config.yaml
n_layer: 9
d_model: 128
n_experts: 32
experts_per_token: 2
d_expert: 128
d_shared_expert: 0
activation: "geglu"
moe_layers: [1, 2, 3, 4, 5, 6, 7, 8]
router_score: "softmax"
normalize_top_k: true
routed_scale: 1.0
balance_loss: 0.0153
balance_bias: false
router_z_loss: 0.0001
init_std_router: 0.0114
lr_router: 0.00192
vocab_size: 8192
norm: "rmsnorm"
norm_eps: 1e-06
tie_embeddings: false
optimizer: "adamw"
lr: 0.00226
beta1: 0.9
beta2: 0.99
grad_clip: 1.0
batch_tokens: [65536, 131072, 196608]
seq_len: 1024
train_tokens: 559000000
steps: 4360
dataset: "wikipedia_en"
Below are experts of layer 5 (counted from 0) of a mixture-of-experts language model. Rows are named router (the router's row for the expert) and show model dimensions 0-127. Each number is 500 + 25 x the weight over its row's rms, rounded and kept within 0 to 999. Numbers have three digits each.
After each expert's rows: a language model's description of what the expert responds to. This comes from a sample of Wikipedia text that the model never trained on.

# expert 27
router:451460472477472526524477509514457470512495477503550552514500480468474513479497491481485512489512506545459465495496543481480493501498489485476455516445500477490514527527492557518504491519485499512539520488498484516452538514474461474518488481492493481467541522485477467524497502537515526536558517463491480492457552499497512502546471500476538501496521521517506511498472526481510495485484
It responds to: Name initials, table numbers. Initial capitals and syllables of foreign personal and place names, such as K, Kh, Kar, plus commas and digits in number tables.

# expert 17
router:504486458507483521521472461529465480495493494484482527523506475496466530509468529484489554465507505519473486528568506473483529528506501503509484473503540477469532499520502528518524490508461513499523523512519492538458527469504479498473492465471493477488554537511450484479503508502514550514529491467467449494510517504489526526525544478467538497508522507500510483504522459443512524480490
It responds to: Biographical time phrases. Sentence and bullet starts and time words in biographies, such as years, died, There, year digits 200-, and infobox dash bullets.

# expert 2
router:473486492437477497497473486491476455526473451530515544518514495525480427512495532516509487496496488498489471524495511497516507492535519481475476495485503458505491469507543531543555468527505477493537533510510466524512534486486492479478475453458485473474509530526481493495499522501495533508534489479484483502485513458518515528549506520481538492557528524488500492510486505493462527530467
It responds to: CJK bytes, headings, fragments. Raw byte pieces of Chinese, Korean and Thai characters in names, plus section-heading equals signs, abbreviation periods and mid-word fragments.

# expert 5
router:539480478462464531514471484486477466523505508492511541530543507502509523511453543510468493496516530521478508522518524474491520507495524513460476500469489488512484516519520526525496488540499508552510538478487527534496512510484468454438465496474480480464513520475511513539529453546465525525550520482472480480493502477528532532524516523505542455520502492516500496510531505484495491475473
It responds to: Spanish/European place-name pieces. Word pieces inside Romance and other European place and personal names, such as Cuern-av-aca, Vall-ad-olid, Yucat-án, and Los, Santa.

# expert 8
router:484534544479493516526468496471459459497500476477493541527539493461478493501451499488486475485501481526479514511520522472499496501513527469470480500492496455470528525502512496540521461524482493507538506484494471528456517515486475477501494491477469484464531481525488474486498482531509535531554518436459434485523522489527537513510516488471533481501493516478501497482484518465534500454483
It responds to: Subject end before verb. Last piece of a name or noun phrase before its verb or a list break, plus pronouns he, she, who, e.g. Bradshaw found.

# expert 31
router:504496488484489548522437514466468469533466489484483535537531466488487509496469495496490494473504483553484496531509572512523488513494525503473473501501526436470510517506512537545527482532486495505535514490492455531482503504495495491523500491512477507464515514475469460481501499540502521510533522439473485485510535516530532488533516466486530514527530466480509493500483504450495470510490
It responds to: Sentence ends, first names. Sentence-final periods, initials like E. and H., and common first names or name particles such as John, William, Mc, van.

# expert 10
router:491474535449455520504510474461502456515465523480490501514499477501474482484511521487495531490509511538484504507538502479502507511516520496488498504467490472488519497538501531520512459519494513469547533509476454491489503504481453492499478499484491459457529532517452479535497536505503542502532538491509475520511480479493527553517543515472540487477474582504492529462505486491503462469489
It responds to: Word-internal fragments, tables. Short inner word pieces such as en, el, l in rare scientific or foreign names, plus pipe separators and line breaks in lists and tables.

# expert 24
router:503480448509470525500515533486489451520503502476496511520505472471487512488490554490480491530466492508474518477494537512521524485557464484456473488517509471459534462496520530532474483524481505540536522523500501532458531485475480477467455478485489493477560486464492483507517518535537527499538514521487469534491494489500554534523502500495545509499513535479523521497481476475504469500507
It responds to: Word middles, infobox colons. Middle pieces of words such as appren-tic-ed and min-ute, plus colons in infobox fields and minute marks in coordinates.

# expert 25
router:492526491505487540510463456506472472512522485513498505532553468483500503514490507474469557481502515554453483533473500513505541527528505485494514506473489471497501510522521524534499512533454454504529542523476488542481522503519496487492473477505493471459512508515497476487490548545491520500524522506516474478517511481553521532546546514473538457502517467512487537477470479475479482495495
It responds to: Prepositions before times. Prepositions and numbers in dates, times and counts, such as in, on, at, from, "on 17 May", "at 9:00", "from 3 sides".

# expert 29
router:510483509517502536513480471494493500521485498468480539521488464484472515511482506442490497461513481512460473507519515489489489495492501484471464517510539467457521499480540531535594465510499540513526526449467515528479542525483477509476465497496483486490505498480486480489513484530490536519545520456451465507493520508513523514525532499470537471522509480498527496471508498478481474526470
It responds to: English surname pieces. First pieces of English given names and surnames in cast or player lists, such as Thom-son, Dav-, Wil-, and hyphens in compound names.

# expert 23
router:492487540518481524486493502509479482507493470473521484539503488484444518498470499484493539494497522532450519473518509501477512533517511484478483493522531491467531472495512530512514482527484523476519522469502532553455519576499483475454460481488478466464512535525513480477460475524521503516521540497468486486501536510516522511551506466505544508468547517512504488484511454506542488514492
It responds to: Table and line boundaries. Pipe cells, line breaks and sentence-final periods at row or line ends in tables, episode lists, squad lists and credit lists.

# expert 19
router:456501494482463523506496505488502477519531484512531514529524476506499486498500520490492532523525496494496522526562532496488490527523494516482489498433491488488536506498526523534514509541486522518539513463467481537451530528480487450479450485469481472477530515478524452506486492499459542497507531495482492503482508477539508498544496512457534515478558490479517495487485542442490493477503
It responds to: Scientific word stems. Opening stems of technical, chemical and biological words or place names, such as Ab, coh, oc, meth, in occlusion, methylheptanoic, olfactory.

# expert 16
router:464520511492515519480484547519485493525515496502477510500524480486443480523504558492498504487499495516457508472485512471487479524526512478484448474464489471505518462510526540529537503524481481571527508469486469532504526497484457500512469494468477455459496503516503472521487513554513542485531551476486486523522494517496515496509551467493539534512529527490496502456519498484514513519480
It responds to: Mid-word syllables. Short syllables inside longer words, such as re, em, ne, se in Pembrey, Gentlemans, enemies, terrestrial, often within names and lists.

# expert 20
router:502464525496444507505488476503458484511485471498510522551523489468472476538505492447470529480519476526499485504493535502498519506495509492477493471498493490465553537487537521537500522521479504501510503473500497537455520537512457469484509460494442486467524506528468481539503490541495508538522544478500475493471517514529531514508528507458532509476498529467486518487462503461510530488462
It responds to: Quoted speech and auxiliaries. Negations, modals and auxiliaries in narrative or quoted speech (not, never, if, should, was), plus digit groups in vote counts.

# expert 3
router:515508499520442533493490492509476486501494476504480503547528458521469490511496490502495483507529471504468448510521506484490520495516493517465504483477476480478491524511537535529509492500501496524506523473484459528466544498490463497473479478468475457450525533498501484520519473498515555510524566501479459491495505506534514502559547477464530517512493499495498503496454513449528451465487
It responds to: Descriptive nouns in definitions. Nouns and word endings in descriptive sentences about species, buildings and places, after is, a or the, such as species, leaves, located.

# expert 4
router:527481538483475526497471472497445481522471465505508520504530491466485497544496539479504507479537525527471525527512531524484527530522500482483505473470482496459524491516526504539531486520500496522510510462473504563488505517517492445518491483484470485485530524486499491468531545545487536508517493451501446530531466483540494505522531505469531506479501490468500543486510509485508471475461
It responds to: Articles and reporting verbs. Articles a/an after "as", "was", "is", plus reporting verbs and prefix pieces like pro, con, sup, such as said, considered, announced.

# expert 28
router:498493490492484536526477500490481457520500470488512521521492501495472504503472501507469508492534516546470460499527499466501502500495506461455479447482536493493538534486530517518515484505508553532524516454477475518496530510504467468526440495456473495460498530486483511559515515513541500497532520480487487502494512480514528522540557518475541490518496484440500475515513517461480473492472
It responds to: Conjunctions and taxonomy. Conjunctions like and, but, while, though, plus taxonomy infobox parts after Species:, and "born" after an opening parenthesis.

# expert 6
router:507459516514495521524490506484508504522516492491523490513522462504487460498504507476459510514512503509484486499515525523517524493542506472466490451522526460478515506498536528552498475510497486488515500494506508543474552507465504437523488478458469466501520521540496429508525509531476524503527562469455501487545530472515509514512551475486534525504498509462537530491522519487479508474482
It responds to: Sports text, clause openers. Function words opening clauses (that, which, because, As, the), often in sports season, game and league articles, plus sports table rows.

# expert 7
router:487496499506476532474463504532497488535467513486489508523507475501513508494451517492494511466530529513475469495478525485467478534519512490441470521488462469473530535474535531536510509515462502524524538489513493513484554529502456454488473516487455476457521535477491482507495487527488524482513533473472476509498480467478519502541507538454532517478463493475508488497454465480519485524476
It responds to: Modals and mid-word pieces. Modal verbs like could, would, will, may, plus mid-word letters in names and citations, years before a parenthesis, and table cells.

# expert 15
router:454504506503468530458480461515490476506465506502530544558541508480521483510482525529458556520504492546513492534503530526507490529522534465456471471494524461502514496516512535543517457520478502497503513482480484531468515472482489468498502476473463489469504518536506494503500456501483569499516523493500459472510522459527502513520514483476536514510507520526477519507499508497524503493455
It responds to: Demographic and regional names. Census demographics and percentage tables, with region words such as New, South, North and Hispanic or Latino, plus number cells.

# expert 21
router:466489514501478526502493503500486467519464455455538512524521491477440478505508518501516492496507491523466502524505495457527532507515514495483468476492469471493507539512540523544517501560503475510539552497485493556474528528478482498529486494449513457464520508505475474535542491517517530530525521504482484529479512497509532510528499481488529488529526466493514493504498535485564507518470
It responds to: Abstract word stems. First pieces of abstract or technical words, such as design, soci, electr, innov, manufac, architec, often before endings like -ation or -ical.

# expert 26
router:497473483488466508495490513537475474498489486473492528493497464500493495534479561453472524531486539517478462536501535523487500490500515532493485494497532451474506532512524527513537458517445494529517525511500491539470498542489492473501455490473459478483501497506451463506536484531510526502518523495449496483467503501517511498521524456477535506495542513455525469463480515492482516479465
It responds to: Title and name words. Capitalized words inside song, album, work and organization titles, such as My, Love, Another, Public, plus list-item dashes.

# expert 18
router:480493526482495515513486482512484470497475502469536539503532487501494480562503528499498511475503522546477509526527499478499499487516497477459491510463485475494520507538510536548551471546476535535535536516509481532460564515480488499505469494493469472504529512503443479471536515509505547547526500478498515450502519473504507542537506488498531519482516497493506522487492537502535475511469
It responds to: Prepositions and quantifiers. Prepositions and quantity words starting noun phrases, such as with, for, to, some, many, several, plus capital initials like L or R.

# expert 22
router:487494488491459538529471481527485509518465494512526499516532457479480535527488528487464460468479496492490443502520508490544479510543516490470480511432513484510492526488550546531506479512505486522507513491488513519500546516498485475507480465454499466469528532483478498482562524521492535541528553477503501500517496461502510521529529467487539468523524503489509502479477498486490510513470
It responds to: Infobox fields and directions. Infobox field labels and compass words in geographic or route text, such as Country, Location, Coordinates, Northern terminus, Region, Website.

# expert 12
router:493491488480481523500478467519489432510473481500471508529544467486497475481494553463471539482511526519473489524497523463510489519500505477466499486483512481492483506569527545536495473529470502527527509510500489530480527545484483464479484474469485457478535511535521495513530528492507527521510558505490485501473527529513500498527511462486530533455462492482527515474504485476498518467470
It responds to: Music and film releases. Words about albums, songs, films and release dates, after the, a or released, such as album, song, first week, 2013.

# expert 9
router:510476529488468534501477503516498462548497501481470499509525476521520505456516539452469490472488478492511492534519547494468529499523518487494483481478457470478521503482530558533523471515510481508531501470470477518506505458472452502540492517488477497467540493467488478480465487518527534550519527459510488496484549498537528514521491467461542512516506506509528498477517485476523472520473
It responds to: Taxonomy, coordinates, numbers. Name and number pieces in taxonomy lists, coordinates, birth dates and vote tables, such as Lor-ic-ariidae, 42°26′, Genus, Born.

# expert 14
router:489486479452516492472501478519494460525502482519540503535517444487483470491443502497481493438501502499476490484526526501525491518491492454479476488499515482483502498506538530550498464535490495514521525513490506528475533468478480492524477495510470471465514530553457475476537508522535546489515542493478495480431519518514507528515510510501538484450475484497478487488498533474509520526476
It responds to: Scores, ratings, sports stats. Tokens in review scores, statistics and sports text, such as we-igh-ted average, 35/40, scored, won, medal, and number words.

# expert 0
router:531476518498463531505476496487501472527498473483511518529511477492507490506498517512467487497503511495496514493490524514496518497505559493481461456511550479499524505507523508546533459526496442544541540446466507525484532501450467492480475491460487490478512515510521468494496508514533519502537519466479495459466496493496527509510517478490536537494501538489489499440463472470562522528485
It responds to: Table cells, mid-word pieces. Empty or short cells and separator rows in wiki tables, plus inner pieces of rare words and names, such as Pri-th-viraj, yogur-t.

# expert 13
router:483480503484484543476447493507480481515465499477507536527528467493457518507466535460456512471507513524478469508488540496528494532511505446505485486500538466487504529485511526564532498508480511523490525504492506532497543524484457481475494488485467485473498526506532472489530497523496536497527529487487509487512531494552515558497495467497534546502502506508536529480508535503558495483476
It responds to: Elections and politics. Election tables and political text, such as party names like Republican, Democratic, vote counts, percentages, pipes, and offices like Governor, House, Minister.

# expert 30
router:501487519442475529555489485520465469542490502467472524510500466518481444485513502496469461511518481530474467515517531501489523510550499493497489508529438464477537466490510513548509455516495535500519561515502486515505503543531488466522486483472499498469527524572513495515460514510501507533506510456484477479489523510496505531537529498486539512495492489495505504487488515486513486499479
It responds to: Paragraph breaks, name syllables. Double line breaks before section headings, and syllables inside foreign or unusual names in tables, such as Gen-ar-o, Hi-ber-nian.

# expert 11
router:488464492479480524511493526554475452538498508488506528548530491477476488515456545481454493482476499512463526529521561473506493538514525506471473521501542457467510525507518514520481482521460512508533515496479488506455532522454457466523459486511481482491490517499492472509508487510499537489506521470474459503465528481521518534516529467487541520470490503474505494475512487491537510496481
It responds to: Sports/award list separators. Pipes, commas, parentheses and semicolons separating years, scores and names in sports tables, honours lists and award listings, e.g. 1946–47, 1948–49.

# expert 1
router:488484524481488538519475505484449473527484473498431524540493485470459476489489530475479494514519523503467486537499505481497497555509542485483498470494545482480533482497539515555506478526494479529506516485513522522508506497493495450502488502472490484473515537504497476483506477522517523501524512470468462532500554457504477548529518477512533532511502512464545504451495477480489518462490
It responds to: Biography career words. Words in biographies of sports and public figures about careers and offices, such as football, season, signed, appointed, Conference, re-election.